{"d_shared_expert": 128, "moe_layers": [0, 1, 2, 3, 4, 5, 6, 7], "init_std_qkv": 0.0442, "weight_decay": 0.057}
Below are experts of layer 4 (counted from 0) of a mixture-of-experts language model. Rows are named router (the router's row for the expert) and show model dimensions 0-127. Each number is 128 + 24 x the weight over its row's rms, rounded and kept within 0 to 255. Numbers have three digits each.
Before each expert's rows: "comes after" lists some tokens at least twice as common just before its tokens as in all text. This comes from a sample of Wikipedia text that the model never trained on. Tokens count by the router's weight.

# expert 8
comes after: ",", ")", "°", "S", " U", "2"
router:131174086103143091132156156183140123070120117133108115125132142153135113114140113120144097131144182134112157115096145139086142147146140147139124156152129139109103174162138114119123095099157101114141144109092095114155139162126103088148150091117086086123122161134112118102112076099138146134135117099147096157101128108139147152118101110085125138117119143146157181136150112124148155166151

# expert 5
comes after: " the", ",", " as", " and", " that", " to"
router:102144110097156132150153167135107142117099169165168142097150155139103099139143130115150172107159145104123128131125122158130152093149126122131115150158118159120116147132141091168153118151125076126139164141125100147118134141118087130189147125152092084141121144098097114129099111143142143122166129108130125145097155122175138149146108120082118113153113119162129173067127175146105146141101

# expert 15
comes after: "=", " =", "D", " (", "F", "C"
router:070125158133155122145171134153103150102136171118140161114111098131094109119143148137178090162100127110144135108090105143077164127115154133115144148210120113122110148142146098104190114117138117139118132107069125137151133093119132127136120163127109107118079125139117125131127107137126167159154092076130129135133151082113090152119138135114127138126104126152106147092138146118121125141111

# expert 12
comes after: "\n", "  ", "\n\n", "|", " on", ":"
router:107129134127135098106171114157150111091093128138149096135134152153111106148145136115142148117147162121153149075085115120091121084110140153128090155175148134127140146121148099152138125130165085110136160153125101120144136118126107135161131128098066102143098155109115089082140129116109190152140122086130154143104154119125103163116140135112109126124112116126162177114119167156126177114128

# expert 2
comes after: "-", "|", "–", ":", "1", " Born"
router:099187123151146140110162129134136112110096130142100110116128148153122119141134130123117106129139143117157181129082105113114106140142109129127103139172178109133158135124180107110125133131119093126088175147156073134133114171115103116149133092166117127154114115129070129081152114147145142173161098088132120175125128126128136130121142079086112170098099143132114160115110160119122134118119

# expert 3
comes after: ".", "\n\n", "=", "\"", "\n", " ="
router:105163084130122140159142113136110112138088162091144096126185172092141118138164118083145099151141123108127157070128098144104147122127087127121099153169139140146151143134153096111133152131140100137120134131107108115149115118145137124156120099127098124124089144114112122094160133140121163124157125121133164155117179106162092153130101121077113140143132152160158162094138148166096167140130

# expert 10
comes after: " of", ",", " in", " to", " for", " with"
router:093142119132166117143145157118132131097078125141174094102143145135142102156153135120143106120131152121136133097143130164107151105133119120131109142163116170132141137118181126152166147154129092133097171120100107134139161130143074130157123160105081078151125116126094125113101118142154171129165120089147130139081147106143138137099121115101093134163146151164157167127123172143098168116132

# expert 4
comes after: " the", " in", " In", "In", " United", " of"
router:093146095150168111121155132154120110122095102146137099127116155099132129122169177148121150118145152132149146129116125154115127159138130125116187155144119170147105153155172095131148108161098116132130173138114152135151133138141115136175146154140076090145107135074070110121125134155143155121153128074130129131126157139165144179089119108108145126162145133139106128087112146159108136102122

# expert 11
comes after: " was", " to", " he", " and", " were", " be"
router:146180125092179115140120155110135165128117130122145137114107136148163106131162125158113136119176092105125116156100122121141103136126093145134088130131121134143132118131176136157177138113140096096094113127082096123143114110144119135132127124141098122133059122154100150085114170123156176133146141084137141162104159121164079120148128115083104104160110133137130156138132178116113116114104